Weights of a small mixture-of-experts language model, trained from scratch on English Wikipedia: 6 experts in each of 19 layers.
Below are experts of layer 6 (counted from 0) of a mixture-of-experts language model. Rows are named router (the router's row for the expert), up (a neuron's input weights, with its number) and show model dimensions 0-127. Each number is 500 + 50 x the weight over its row's rms, rounded and kept within 0 to 999. Numbers have three digits each.
After each expert's rows: "mostly gets" lists some tokens that are sent to it at least half of the time. This comes from a sample of Wikipedia text that the model never trained on.

# expert 0
router:584477495514421578620496470449535556426594516554523498540476478512465391488521454393474519373439512578559519493476498484511473426472418500507431546509638375583590433480476428521482501562445466605478495533473488461524495536524581506489532485509479516528528535466445456542454510459542549551451485525484460490525426471547431549448533496586522590482450513461460492487476561505511531525464
up0:425437475602501528426524545441466448455557515478504522453552529474439443452442532458529544487510483576506542472465522596557434462374505546486425423459533552510592486545587445481460503454524462449521580521425532487490502571583501512567561482486518506559461522479488398531502538507499500441472435481464491487540361507479446539412487547442520374523456434489438507503606494543424467529467
up1:486442455470422487495538580545546428512539436568572478432508445558506459419574397449511530495521569472467416464542483584476429547411467539454521477534546506505531446457411488514527490494487471478447464489447419451511516530578519521527552553486440513470516532530439490441485514537540560440468445582460556519460425465557462540584539454495530456437522438449523467486486425563593524544517
up2:426508482510482562517524475485460566506549548492400580570419540465434482496485470427504502453449545520524457562506486530633521516514479460468569391437473559552502525489576554423456482538497517480508415519506495392510536486421477501603489551516509487542530498629476500554506478531540552509553459526543558492465540532564533516550564556451503563589480436441408501452461447542410531552508
up3:463540499409476530469407429515484480435501581528499475438508458453505567559546567466527478558483545448401498521458393455543508469539616497436490484428465493471458493517509574510538389481514597475513579496529521484543433571483460454518590528470460562650503485517534488525481513478560474394475478457518510411440490550491498482433472453424463477562439479630452470493553460500514468477428
up4:500418430479486434516561488518548460392522387551546475504480470518528523522501514508533515500483524526503572507465458493554452437515509466461525508477482498451505540447543446574484473492510553463516549547537461418468479470441538519527604593483490492453490546484398521620476494434540477357497574579476462419418440507461510549600542413383505468459365475663522493470499485604543462546396
up5:456505599583558505533407603442401528495566527458536514530507555468512522513448470502494474451496536516495558560490438551464473480464503509407440428502500540469564514529542422500490523439519464473440547422556526442467510576471550511531452457504446504518494375494447491501388387525475503414547452535449458538504433500550541465534531580462565539501507569424452420522504584487402510490482
up6:454502562453477424508524505489488555430501410458509463417507527436502542467486461423478536532509394475504590510449491540531434450531463571462384523451495482494465484425461464547565547582503420427488500497533430426498510567417557568591500448398499559436501537439535433389439586524513498441542523534498475575488512413527559522559551445459536379418446480558450506468579410541423500563413
up7:427425544550509403467504449518489565459541524460475475541550578522416576485453569504472492445533489598492422474526497472564499444426500537572512457545598416529478456593576516533556568509543511453510551502437466509461479480522553496561484427475456482498476448456492523486517458533426433482545437489484512542500533463455487455462475485484556355470496461578463555568477480489479462462507
up8:429475506511529488494521497508557531525483569502486458520527542427445425461441430555447447490550441459572535450505495512493451414484390494374455523498613529656524483544513460469600544602483436515484516437509504473507478539439517497546483466471542414571544527471517502524496465584567488541497460550528523506571479488508509449400564500524459477453547561569522431550514404546474459511522
up9:539546409549538465492525585551589416444499482514504473533432564511523437559497538536433558484432461512552576432553533557438438521587450502523481482558550450520465469487547446474507423421572450472521569506561546427448437563486474462407486471534476485468481565479422371555436454565534515453538528507475479557498491552441501620442420449473445467553523559553563486516530543411454495495491
up10:518493491507478441456572510543467504587556412518495494515535462488543505373547568496616518577490513527477492469498624527384512480465422597505461424539423464492494515458415480432445541434427552462407446611449531505555577475526449522560551531504514392499543540527471498438565613524454504493465530464457503565499438403473474476520457454450532363467441504552435483529498528517454508514417
up11:469448522481422525512396508528567561476540515507549447574495535470607506587512462541452536451444566550461511522587450509444543470528487548414434497496558579517537512481546538433506535546536433507462544505381535418441414578476508469462550420516539484506538540382544473534525470546555500432481610485504580438490449549514472509430489399573552464517436429414452514518566458461466558437526
up12:511474518479491474436436470519470532477499518523404397465510411444490636471548578510483541492492471524426508551461459423484609454421564488504513544451490533465436479482590470544548524487535561479537542492466484522566416460495484423463517433485518486616513543474527512446518558445505547482425436443497447431492422496596434475478522545516503511409488469499472531454551511557505519491486
up13:559535565475442457516505481459493451503442397489595443509558446524531531566465530528524579395464513538528558448431484522505444417478469605505453426354500531484436497505473460475535506489535532461503614507478581527512484544494580529487459576444540503521548518456422483483544514488494427418530473475534504600428494543405531479496552328445506321513467536489467503593447480534399534468465
up14:508536506509508480535480470484520535471531400448432441509552489537521438458538511524454533482493562611522465483465551576396554601557529556496578484478563498542510426455532497556459576559513475518545459571473497442526468476507508517510475511461480438529536460489497528430495487468493483444435481494532585555540520461513519502474498530641529493564416528476475408483548530431409481368437
up15:450502457554550525509542470451560567544516525467574406502504521520478457425474412402428548544495472450472490471491540550476495525491495459501493492552555475551508542421503484549558490509522507485470486491437538465464462492497546450469506499513535532454498569514436477591490443528498456508470494505472499541466493548529478503583441542598572492492463576399519429492511454466521519456449
mostly gets: "a (", "i (", "ensis", "o (", "i |", "; P"

# expert 1
router:610469588605421510512523477453553528489629544420658493549569549516447523467612600446457509477464510497519480507551496448437479490387495540507444520512587399507534525373432519521562467545480508521588506453455501533433530508511513595518500497558486378595407497563402440502484477460494513516505512368473503449525554452457471577528471501462516516478404471461515527453450476392568582519486
up0:469459470447518480509517515505486512498393501549560514474485433476535426422518433533483502533550499479556446598592522585620502487567448532481511539609456490571454437559461434428468493493583369532489491558589569508496551542459516441518566543391515504529552551526418563455594495513468490539489461525463514429527408485488587495569546503477479507416512575497478498461486563391438526394462
up1:474531509422471440479409507499463501445535526483532467579526513499547505525508531498415522425481432547510487492491563505468467552457604485588469549563521458480563361518468449583495525546611571534548524483488389439521429475553441503398455474622379498526448476516479529526488534543526506416432460515444481509470504490488492498523488516410473611410519454509499523455588397461479483527574
up2:582577462474515503536473552437530513497525547534468472398516455547491476552473421498642429495528603384512539498478471414443571475500521506524538474468527557559557499497497521491522487472550529532447541529524554513556518373447462470543548584467438546383520505576505535507534484607508518467593535496547533489449495524461565530459434542485599542498430581499469476510508570579438459431500
up3:581476490495404410506378446499534594466478502507522592536540466504468472479462469616518449512428532565422594469433430579510551499469420613586527514539492552585461507578542550493497517463499535478458482559557467540426573495533470488554396489587467425516469524532514479470542497437514504523535450427566494477583527560568465510555515498512510478494539525417392512581495451496517605427423
up4:493528513473528540426531518534522401503413380463525472385476540566512461432475492525429472413545453512469480547444471398478463438515525529569529618515457497468509541569575564504469508557451501460563476469586501482444385589566442562478461512499455382520519505468503407533443509531572596512484472494456572457507446504517442497530453564455434422508412514453542572448443423467519473490518
up5:481519514477461532547493679450549426453412544567511486516583490552412488489465516464507462500524445529555503535531561492528560481583457425447486526540557555493568452516431572533461436548460470490500438532522521472537488518561529425500464547481503464455512494553396402520455504490562538435601560471423520493547477461451465416556432555554569450466490543597494493526404457432495497431441
up6:524451472605510511520477484428575396504505523514539437533552501555507473513504583389430429498494454417525514463509514450407547432598496506560500526523426565445555477504489542580564413538394436443488524522480491475556517452492512556497550534546446516470530435503453481487535489356474457492480437405540489543545461462433419565518422487455506488462430492456484547582518421534504562523548
up7:513448449514466446489499414472439510473571594434535536539490401488455534418573539398474529470460390511442465510489514486464543513494530514485494455557510445527497496453409470560611533503527419512529515569449447521432517531458462561614479496485424427579380472553427478447469512489438475491502529449476509468551437432385506590546510461494479483390493534603539502494516502446454578520505
up8:499542441485512466474527471488440506485470519496448391572597497512456540496465493460499503438498446467481479535511511523554494490559557386440624560430466520418535505592531534479496452460513521533560432403495574479510417461495544416460469427493420529441480480531439511526451490497540563591503529533525497486479525446556528556480475517539561575500475537432471549451536470441549450496438
up9:437468442508519476540439491489626483415467473533356428585607541578561601510529463436438545490523476498413467650430438450441513472531537582454531461536455467492523452443514495452526455548478484523476519498456478509450449571533476457569470466483418465488527475495490491531406459473560549562518446501504576435618507495496415520528609612578518426489528537428490488489544429544522469497437
up10:592507491520492480551535527509483384533486571524450473558558486606613590533552530492500552519503470454474510672485559482469474475488511487456486642435523556440473495482504499464450485495445472474499505451507556461503538476596503516496468454457487472466487477439521496488438484398561489477412499479542449415521499419555513453491576505583545496518597536456481533568549513514593502564426
up11:479388477434445560516475557526560526554461487399509474596509494479396442480510469555455597573523530564494540605506490522458472454556477499532556557456468585464479498645513464523484481455630415551476524478535544499536448551511566464557441493525532467494488470507507540479462528505573536436523560502583622455574493543508481537464499458352555458390547529508566490426452516452525499452419
up12:541423546498389521504485502486510421507502522450482420591431468551562593503559444548589513572457442541539492481485572557488504538437435402559517487493551515397531481409428450513404546464524516417581528499465492466578432487531494467492501414550485504548580503527481508579509524459503532492565505544578508480442483561628545426508501484451435531497497432580479501489561493430566544560453
up13:416499399584515525540489440500429640467514491535563521507494485457535527481463513481478450537572474528496461464533576536487416393489494453506524499506500539505422426495527506417437504437518421463549472564593501455522497484446430507458546526437492492431535483501571522570525457508440494475625418523436552448484558485483433436480556547462559517556397488486390583500490512470527513409536
up14:500480512464542523510454541501525547521522505549492449569524520566527496576579470544467538514624585454408439516494495436499478524418447541620632532511573498448472517490535436380488531579468429443482456445546501379493469461548454436517558571465480578422509522408451549527528518497481576500521506460527499492449412523531458563491484497542570463490444499479640489504536482469496451467566
up15:606483530450460536470517551474465464420477506526501549487596498439491437543482575503524462507513500367511449523564506472527540580484459502533494550468491507515482475391461610489565410547480424423392427410506574492449547496467377426416506567455440573581579521460487460594440486480487462540512593492577437408521479478516503489428494458468517541515484499482439536520437507471414536478413
mostly gets: " ===", " ==", "In ", "==", "==See also==", "\n\n"

# expert 2
router:502519547651478541579523465441538560352490507507586459502515488545474431528580426494533453489441482482554575502402524491467486529491533502456422520513593421473503452469458491500469515454444628489535472515425532483398543507492517605486566530504542487442436511553360498528529611475476524479394456481496492511534541504482488541483556542523531607511432510512450485540461498516450517480519
up0:529458466523587493446535483535541467461490452464401441544615579514481492451505491500537525469562474527438550446556426446504480436524482455558500608447486573551467491514565485556508429450491466492504536512560438596464554498527537452444569507542504522388658454538527469505507424488461467418565461481500550507535499546503549491532505538447584445603484507477490474495571533540522458507495
up1:611466466530493566509377489331439508448539513508366420527604537395524520490495439441436407507483508538460434505453546513498549410561460539459547499596534352534534526544461462535518500541491488477458540526583499364460500437567491499538529525516527515556562465462472468495512396488586529522538474582515584517447498536495484473410438516561506418388513486486511527446430437487478444457515
up2:525509624476456462460536622435510501585602483436509542443548426525518555533542563577503472484457533484567483463558547493445559430477517505555418588525491545501482593415507489531479496526481490390461549534520571455456507535515558477493569488496462564499425512511485546507461445470598476539543435455480564569388465569501566568487554526433488543481603577497423432555477511534376565479505
up3:501548547475539545566474427516451534498565495506551598499512420547496529552410477581549559515487346550526537461508502599512569502504544510545577533553450555498446506553495448471507598465538510402405449580473434583467499574456493570427491443438453515536521499500521437467477474500514468552390424474416445449518510482487512492458510546491498576551552508464631489583577451478490487532500
up4:584606569506435416450520393455524514456534522544542463497496491433498494482511504554467553472473471513514494437491538512529523554552606495516589513546545529456461472510565472478567558431462507425451526520506485512420499515495459509454458470515483506459430471471545498566474415536475535436414477543475559503598455417498489517571446493496532494494494549554568530459343464544566483371509
up5:572456515477461481445490464442507419573488513507509478469499538556567440480466393485513451531469532568489359443421464485525439458478491438478542401468537505544484542497517545560543466543504550528526585528555485468504485532479499424428534509509602530516431469531494517565468531485430476425431423534552550587489480530497441438460432445479542508502551438534542446481511610468599483551465
up6:513534461486506454459398429599467511473578447530455424476439451468582524500493438448417480557428501487484438533542440495538464583600504506408548392563489448450467511542445463510514622474545482513456527485511486476548544493415501452511582482490483501553555450453562502596488630408542522463508394506507459451521621463422493358522528382452447484441540464513571519538589482450481477676503
up7:458479519542496555467344408379422497391410484595479528483562506433453444504528438468513492470544509539579482452448505552531497493588461565502582496504508411568504562550413509579482483469536481487498491485525482542527483573502432519468515423554490540484482557472435490551530515501429477456498535539431559490514491477561477425488584487542536510459379533498491543455563471430517445488525
up8:541393511529509523510470482493488490522550558437490494603394415502486473505388491483533524524464553491446448585436516524436493514526499494450513471576514563515473453450463511491507500456538499553524440541476438534530496516539542420451423499485516450536560478514529556508568506465516487488546528468492426501517489485392491448536479570471560468555515429503412560483484538572504553415523
up9:533361571440522565480445496497495499489566539530426525464472536434507503506519472544500532565550525562460435416592406524511506495483549486461512424516397440521449591508481542545565498457428494513486406510472477597436502438508546511434512381556481488530531512605455441470426587463470553475453582511497561540451454571517465516492454488492549433456554435494537466460445537500555493476488
up10:529554496461506551409516531589448523461555491485503614462553476458459421632460460445466529415413522427530482551383483465420493562522468518536366381511478478403578516542538565500508496557399509599509547560515468529559566477560548470472501467402549504569564477405518438556632481476490528479565535432542501472472358470537555450551496493604602474444548555551509473518524557540587485531472
up11:603532527507577512490405501595453466534510578429540427521541608424545503561536503486496436510540522570510438487413536499525563531485539546577506511552476413429561536431544578514513399575415607484462530501525440455411562508535503501481541478546541535504540467526540533503468521563545512510533534465475582407575495590479497497523475518498597491556463524503460472510531625508518463670500
up12:449538458551506529437504438560463537625577556502574565453437520437489522474497566520588571464500517464468472497553513563464468506516517520489577547455453568538445549504405435519507496406539439464573532556549581518504441501427464503457503425441464415577507492579460543542486511444547419502451548466451468480503513567453524509420441500599521491486487525463450494476564475445557537474593
up13:544449514420452487562514483466574406556487532479479556565567413501506456473473570421466465510489429426486506527537432520452517600438549437536442525576497406549477560487385486549513536624443462440468514479507401600492552505467409436591504493519541468431521430501475545594497519471477457490529481494517535579515510446490538516397605521430525534512572505489475423527660590508485521531443
up14:453597537466490553570564542508472471468443447428529527565467456452455510482478465474455515500485557444500526447416486551455410416491580484517495570372474535388487495435394513481510466418448544557544483578599547517450484525533570548573522493574476492511531596606497455389555510496506476619507486469559471516465516478497574576386475486516432613520483484561460548578565579439533544491516
up15:425494489437498419493474493494559494454492545481469461503469459520386542541441448498528542449453493496429435511457461534514481596488454452599500565452508600509496518455491609501453488578481415525560421472419493486415428547578503459555543506480466542417445494506495534457524439436340484454443526461524469455513453513523520452563602580515509538557486403494508574556477499527511543450364
mostly gets: "ating", " made", "ing", "ations", " about", "ated"

# expert 4
router:485510550649546510459539503498513530470491511438541477536603501581473537542513563580503543437462501541450424500441530505481451477437514523569497541480443545458528511531536498494482429528445548461598463528470513514494543528534540601537528554449541469588364541447339400489515483494479514524492471512561493439539504443506573448496410597511478458446450496470467546533480550399511530579565
up0:482522559465489504554519474448504500564541509631475477427523517499579424532427532536478484486478462479496497533488463618507540542498444565508457382603468486571455522449499472481495497495459382513438476480490542465543512423567498504492483516508436505452437515494483473485511580470520470518464510458587495498474493507476506512491417573503536378550607480504509562557508530514586569510479
up1:491490490469476468499550412596544502518494435436525452558379493443464500494573461475486546522477481560456478464510526411602528458508464516489548506517437524404518559438518569461527493516533481584489487563529505537555480461537482545486417392372512438491539391433577551478530539522491549575491574494566584380549481440596425527445514371455508486558417455405519395487586479465540527444539
up2:514475465476435458508445493499441507454399599529409482519479491500521474479494492456456517467514480434483487616573497490536416492549443602573560480448449466548429572404512564512493533503483484477451429445465478521542440456483441560561507465553500455463570494581509482525474472487490473617516546438616515586479571489497432452528475513454498449559541435479526556554538538590436548489484
up3:524545436555586474481533555506489455493477541550542480469564455483532516457505471545459536478501485482525428516506505545482485523567545503469554512491436460484528531424475519535555512451557474436508487597591486462528503407515407549565434528549506528477549499357533456510523578489592477562410488491485530437475462464559472504365547510452458459443546447499571466545453445455520510450535
up4:522451461454504505519532595531475517502470484543429531552463508555462517510502504560461490550544494533521537535562549479366426552495549481468487533451440461503398636403493512571494454559486478505487447541511498463593431476499438556515428527549576527505422497473428431505499473503504487371465429518542542445524465538566568493406541548513491603434449558521455446471570511459510457573458
up5:588492488537397481511433514519466472574435470448456434526561445519472481522458479547562404525538516449505493456477543569543532416445461563549523634487521498450440457556458423542459486394417489475466513418459444520469496500518437507444569525464510463501400443534526519495481560526484450524406569526539525488517430441469423431507397498486486538529486408416482489504468440508534493431436
up6:441376457499486514521466494443496470521456573476501511547494546467476536421543501561528535415522502503538538526374556507575551371559516560497504532511512560544452446589599545492500458549565464456503529537456511434552506480564538503428527518428494527505550518387516435440467476519449501506527489504506429419568434483546507594529515610449564499586486419441425476462517559506484513489535
up7:518494577452495543506485468473498509385522469495449520539485480478516533511508523442549489490488488454448408554444500488471557500549496498411513515455509573530583461542547605521500474446400581512491467522455482492520524412552532479478626535520466543475488558589452495586487473477546442579541400510536481491487522476521440453475468535500534512604527552595568528523490493601511393498454
up8:598539453508529554496324571531642568434522489444605505501483493539551552460506489543456558508512441444493522541454642395541527493492586560507522490479559512501512554431487537490432476579492581556556424554484544554537580454482467530494480537582405532544529544416472528576521492431559539533434398527468498475535485512457502479528543542464484497404474533521567458499452449564571450578446
up9:603462516569506393497516480553547583521621569509503543510515487484481538542547509537427484474458518384448539425605589473492534558589467527341438540476529458522508441402486558431526421465426451512548509495518597489576518523499490555573460437466562552500572472373508490569555468441506512567507442511582558465465439569594487473332517511483503508584498480546455445448517609500505473511620
up10:472490517532490515536547555531517496484542521530595442475340463455416462428470512586485506463582492545499551542524530508507438496500516496498552553527459429472490527507459468498549534363431513518543426495568476441600488467485593427423519471532529440476486452518490476497567440475393561449461537415446446522436407552480479568481510497491447511507535486596454511408472557557526447421549
up11:443497508427516398471497454442513497408480560435543483590521550543499517585501491472463531484617521510505422492518515535351466414362431538368501498533492579423514504572534552517537483502427544562576406544508513476562464502503496546533541516658392415552566558505599527550463532509581455467456494503453504548473543444590427505559492514422484542483467482585462540542480464409630506496524
up12:550374495500473507473482511474510634529602460494506541523535511419512586443549487582468466458513525436488584580512615510578530513586537518553529519561478480494536525502493534478522502487393519511465498455523465613445552562484520593455591522518516478506563522485496507399539473464457533452478424465546525470547483552490532467496518404500471501546562473542551486463532488626541455459391
up13:432500500540571548459500603447487493444523503529544512525472584442443520460475521490428503446566515591475502513631476590389506509550448498503512552483458459491520473503450469481470409406472405429515459487482519450440496579535469533449526509542502524509491523500471483348476480558558528534486519594437426426435428463485513499469515529465436497383538554563505531444529457473478513457552
up14:502554477554431453430559499424491514387445486544480510503476542557452508614524481493449471465554491391474455471499532517479563520463449589472506596511468590559514437566523559393492463406441493439566564514455483481629534398508533519547532539454482548469507518468483508590502461495563556521505440481486513482538515388555534490456490604463424484502515534502527557459413494525517500485551
up15:559534456480510514516527492441462433545542482526507571514486452487432468547440526556537492608460558532433499524568505540563562454469466438509550444632408588550476573518415505444532457490464421599541501361492529535517574368439524526563538499533471533473600544586436521490482513450530457517481574506488531521653611482514361491529493480472543462584457570471472568522578433517410534503454
mostly gets: " John", " James", " William", " Thomas", " Henry", " Black"

# expert 5
router:515511583599570503550503398431499511513497518558526522479515460527445493525387553557554549456457500499605463484571487583459505446428482461597513475515536514590484477487474468514519501456546552492538472540473599517536553517527542591502515540486620506459545514680393428526489527451466516554470495510490525507558454422514457385489464505545487425493412494517441461517536563483466478491433
up0:499506537461472419474519454437572581572438494465548590494487529437594563532532514592445505561449479609548515533470505536517472480429547558487407466497414482492522561555492458548485438495553529517558493417364597467503490500504523432577497493464362522493491457512582449490447520474442551550493484434642505536463488507441492436473594495539505421532441510518492410465465460622535501580527
up1:492535508532496577508537561548453468515502528542547506572564515479527472505424460539567616532570483583475560444541476561552475539417468517500532513517634501666519584482454377470518549411420473445494505469603448503459510448462467436423445428556521403482577513569496489474515476471474586568485519484532505546519509522541524513546432506442506527511633421547488612451413450471451499561534
up2:582574528435535572473468514583520526467502512504500475552431462530456511496554415553503534529553517505503537452468522482556459498490558423514490502447529517453495518511392401506545526573548529470430491559455472501421465560501531542544455485512462565480497538545472580454520429529539440501511497478576534510538410507441543486500556479468433470455532520501420524492491527554560423588484
up3:566556547468423461510564465528519519586465461425557560545455519473484509467487404485437596524455462571460583384569504468551480515554550515477522512442443467524581528542534481499501476522518566528513532393535604591510571460520452468586479376498498475538531489559501578570432489478544489443533488524517545545450545469497418588527568467494549485549488534577495523497516473441564493490501
up4:556554590486518541496480529526499405495494399471428414499493518531465475470467459441412581566428609520411487460477520483537515522434476463512534451494572551508496546485502607566435417534576340443489523554604514529528442530487522504587501434571553534458531573519445425404459462406469466398555483487546459446526496488430477602558549511483424470466550490502445507429508451550552501501440
up5:500523493473441507528465436574510495496462545584438523521426445464539511557437494540482586646499538519585508516606550406532427515437490630485492450510437453472481471542568451488515456506548498549506440517444617509528519518445407449425537586465453429580515485524504543515614540452486535471461560489515594603538359524468488449527455454556514477475475536513499523578476509523519511517441
up6:550442505512438434522413417478534532392452527441507460533465543450431446523487544527503504513435445544476459495577635541497568522375403440480496453599426529404502507458496545470568501504472585430515482520491496500514525544524507481572553533423423573492568482529507510472492568493447516476564534587479551415495490466495545440448514539464524489516472486458513494583502535470492489531485
up7:504383463506445449489440518490506489330502526433553468463506421607535484515546424461570487447464498411487493489530441549456489519505568568532485535504519536523416416461455494515461459514453462502393481527574390452516562501469556510488498449541431482496443588481435449503552528486463482558555552483376594453472495486528480417588456457524525529523567515347397538475512535497446523452402
up8:465418430462458464474420464526476532451532510447491448459509593555394476473455464500489535433569484536445547543495478474549513569485494484530513538504451588462521516522417468420545520444549528527550488437512483481427483487435493499494596514525585532472485518520565572521472503502399413498543511502498498427527430444584596518561425505471541587504496547535534467569556512489581505526520
up9:472438448489548496499491437473556489465518470512518422541434468586452477499441586512575464490424531544501460595569456525424524523556602538592497550521533454510450443525528481472539460490516470515518493380588288451450540472563575457508439494542415505498478570466423493510556458510500487565525543513509552516465625571512425484554575516446440574431517467575411453502551447454480454472481
up10:452548572398511504551526549470386466426533561544548510518510510518431442577512515462502521562572464433474538558530501456393512446484433494520529478427508370501536582517484543491536589548616447480496435502464486532568529475521522462550455543566403548533460503479534527453583478470593530558474511545506589442459507444464576498462475437513585480614460446452490490458476529501512599517505
up11:533516402428563532520482542500506497562382508513497499432394507497498463503518516479561468411469513565453504504387454540528476503491554380478427533549504503471420507378472456506483447459519497560551513507496536494445470534437491459539526413510565580545449429494581445537388507562487410415489423496546472498580464561418460589574487464488521574520455488498561435466542516482504527471499
up12:490567475493468577559401513506477556616482487503495526531538530470443522444540555522443412505563437490494469520388448466468508569460530547515577505437473481426511469450535521445537511506525550526499480498467536590497478478471496463468555458558473462481505503524609485486508591472497441545511502530501575533516395393599532518523476450541465434554533425453518465506477495558548578494475
up13:572513481456406410522482509658474490505449473564503449424543460434403487402485472482501543554457524568515501509606540502501557587548522529536508569501556492523502515533461540522520467491469475440428495491487574514466518519497445485508471516491533480488405561527510519517437487455486564410476574472602444555442438539462489513527426499567462425493467530434514460531459413484569507537456
up14:479519545404452478506427522468469436454421431546398407436608497352529458509511445430452435524456501489424486547421473536505518510452445400448439447511562487456474428488436590513567527464534515522593530599442561552487564529521533471574530589531540458479472595437544595434433486500461515511599495537444547509499503463482550470410517437550481437536524437505502508481530523590453444520510
up15:509480519552449436558367529502575464478467561440514418539423575507498519422521463503442528513466527591496551491395496407465498573477578594612540560456443513573465547556553466430509472445533503491571555423546533467511478473470549478502433467513479567552490457459419545528508464476529439456486608508498528521552528563502511480490478526485494570480452564541569538482492427502567502478568
mostly gets: "- G", "- M", "- N", "He", "- K", "- B"

# expert 3
router:479571520560526523477488467456534519437555544489524541515478472601471451477479484539388490459486492520504429485559486543489510477477519490440517534519541556623532518489541464488506512525498455501541476352507613487539628500482496485436498529493604395577392467554557478520506487457473475453522496539501530489499568474489498378471469598529585530477476494443408519424485380493597515524459
up0:451433462523611521518421427479521482575544478566537516551566541481470469470457434459497394421584502429574517480519551529528486458552567598525538509480427443458586499574563404511493519443476504540445518501459524404538494458416460500471516489524574547565473517475542447538481514528543560516489530552444457510519563555492437469530464496432461506443558477533477611454533544512528546401405
up1:515587510554479426527494523555523527502540515453494547549502467468469451506452620520462546448470529478509521416489522457585517596487508523445551472532533424583426494462469580359478488454492520460516502470475482498499452501437413427566482590516514418524477442476561549582475525499484483493481517446504518615482546516576553501519520479428543584468496442457563535534511487515585585523465
up2:561554498427448460436564483450441400460530478421544446500572505438506454497564565556463524483458567593550491540493457529451552600438445561478473423513440486447486461594468494539373496522486585475484538519554523498510434457596646480514527555451546457500464495413498513472460473534547441502515551495482448438473501511430523486500563543460486549500437505420573436506462497572503514483409
up3:433436516480517495527593494532499528556482525497553477459410606449496577433438505385484469517428513588497466582413465565478499437477500560560570522544509495596528502492514375476472494572510498535457556560503501462447457515533515502525548420493485464584552474516550459478562508472539540465412459596501465464443448433442582574450415481465513463477492532594448499525448485505461490413545
up4:456559473541427406553511412483502511532547433511505529494483630520490502473504474492504361467558430604506444553537474597500456482485508508573508515573521487527530477502625556548458527542453454524532614459561601423426535482461466524489560397465444476514479467558581541454544520513455526390460563556549450487494521440512486479609444538492485425541527543559507445536469441521527570493523
up5:525555431516631512597397451348464492480576543453558530484434481502406542535617478504510394470563448462511544625518431491498427465428551464526436509484462503481536571455394479486502401565534533581518569526442450452502549478496427549417456535451486553429514490485463532571493427532474544491410508483465482521497461456542524495507435410481565495521500547500660507530431589534444487446438
up6:563499511547483435485528403468630505536535537483516401415431506497424577488496498526551529481535548555455535520510460375470475529483442462450519508513463414555404574540551494543518543492549475485522486466397537419496479501477483483505500542506489505510571479530542513550532474483568461497511505470486491462493564506507545545518498509497491478422507542504665523461419492558570430496556
up7:503541495442452556494571461533453448521562495365417519557566573365460490459450475440457574505471473522565519589422577505606492532523531542505478538517496573424537436485551457575534469466456475466484520512487419574464515514350453416466457557565488521653471512597493606488477484557441509548486474462427506484497518526500494589458513483525540507489468492446488477530508464619554513505533
up8:553480431589535547528376464442484537444513536526531498438429431520434465552527448505577464440538526500520470447499587432519521521531495419522486491447500516533428440461523482448531472564481557542497451461410420453670536493486485578475538550545490462482564462586504553586465450601549479497479613476510529553510512505482393480515476503454534464422488396440530537540569508587509451444424
up9:490467427531448478558477491439489455535466456495489514560498452495582562486403517465486539463494552537466482559518479528478384416526442470452482437502471629571432576503541514480492509542456498520516439460474546429581380480431534542502503428432476439469476462454500453460563414528496543575551432532531499481517425527469464454473580559521532462456532384492494440405425464463489438600526
up10:494497580476458487539543446387545500504569450559602493469543535539494494519508448502415392489568532466486533508434491457547569615491477525381548458540566480527421556459523593527625439529549517476494497420501425460494493505472417460546512538520475485470487531458505429524472547461539468486492511495534420461592382520539464502418506510444492557505618462487504512559468501511516486421477
up11:530464506536480440588545540550520562598446536459475470443489505489495520427356589495452533413482489565494587409496534505543491500577495462533600579512471400581533428582555417502521516486563543474488570595480569568472496489524462462493590618438520511650556481555636553493555507598494492486505564488483509504448604483533498450388453449523454481484557560563507552491503529483456539469480
up12:535451375486511418510496520465522562482467443439502581426517557454473392507430419513598481531495452557430588483451460519524431465567476407497506496553563460454484611410507492570536599401411526449464533408539449492510537471454524408443442475597521452480468561493534501546501477599514501523526469476483565547491494483571406514513482549516527580585451461501431421499495468567496641521553
up13:500519502479521439535489464586598425497608521579484466534469576523473483554435616588512520422569398575528549460452447512496510495576511442505507498636559449573433477433512536474512496476473435420592498494520568524443615455557416490491515527532481524446488476513560507508449497526455556350374485504516523486617515452559511464556436494408490386531614486489525493521563443466530461426550
up14:480513376552526491507483503474483444479556554503394498539499483470605491504512503519561449581497481587568484525423401400441473499573550411517542542374577508485505507482513449527538415480384490425482541559444468459415601496387500370450458471564552527489503544519578457524485508553480523390486454486538523443398475487544492510506537549466537440522549491450576469538459596549433545491536
up15:457444536521494483496537490467541466502533518454538399501522510534529535470591549481553532464473554454411498490617550485579535483403488499436391492515480476504568476459377454487480512434618520562536537429501539511543447420479497485538496486468475505513520496511481509460514449407536560488532542501430466455568560486532476413501507428496427489431512535512471470449509538521521461593460
mostly gets: "The", " a", ", the", " the", " The", ", a"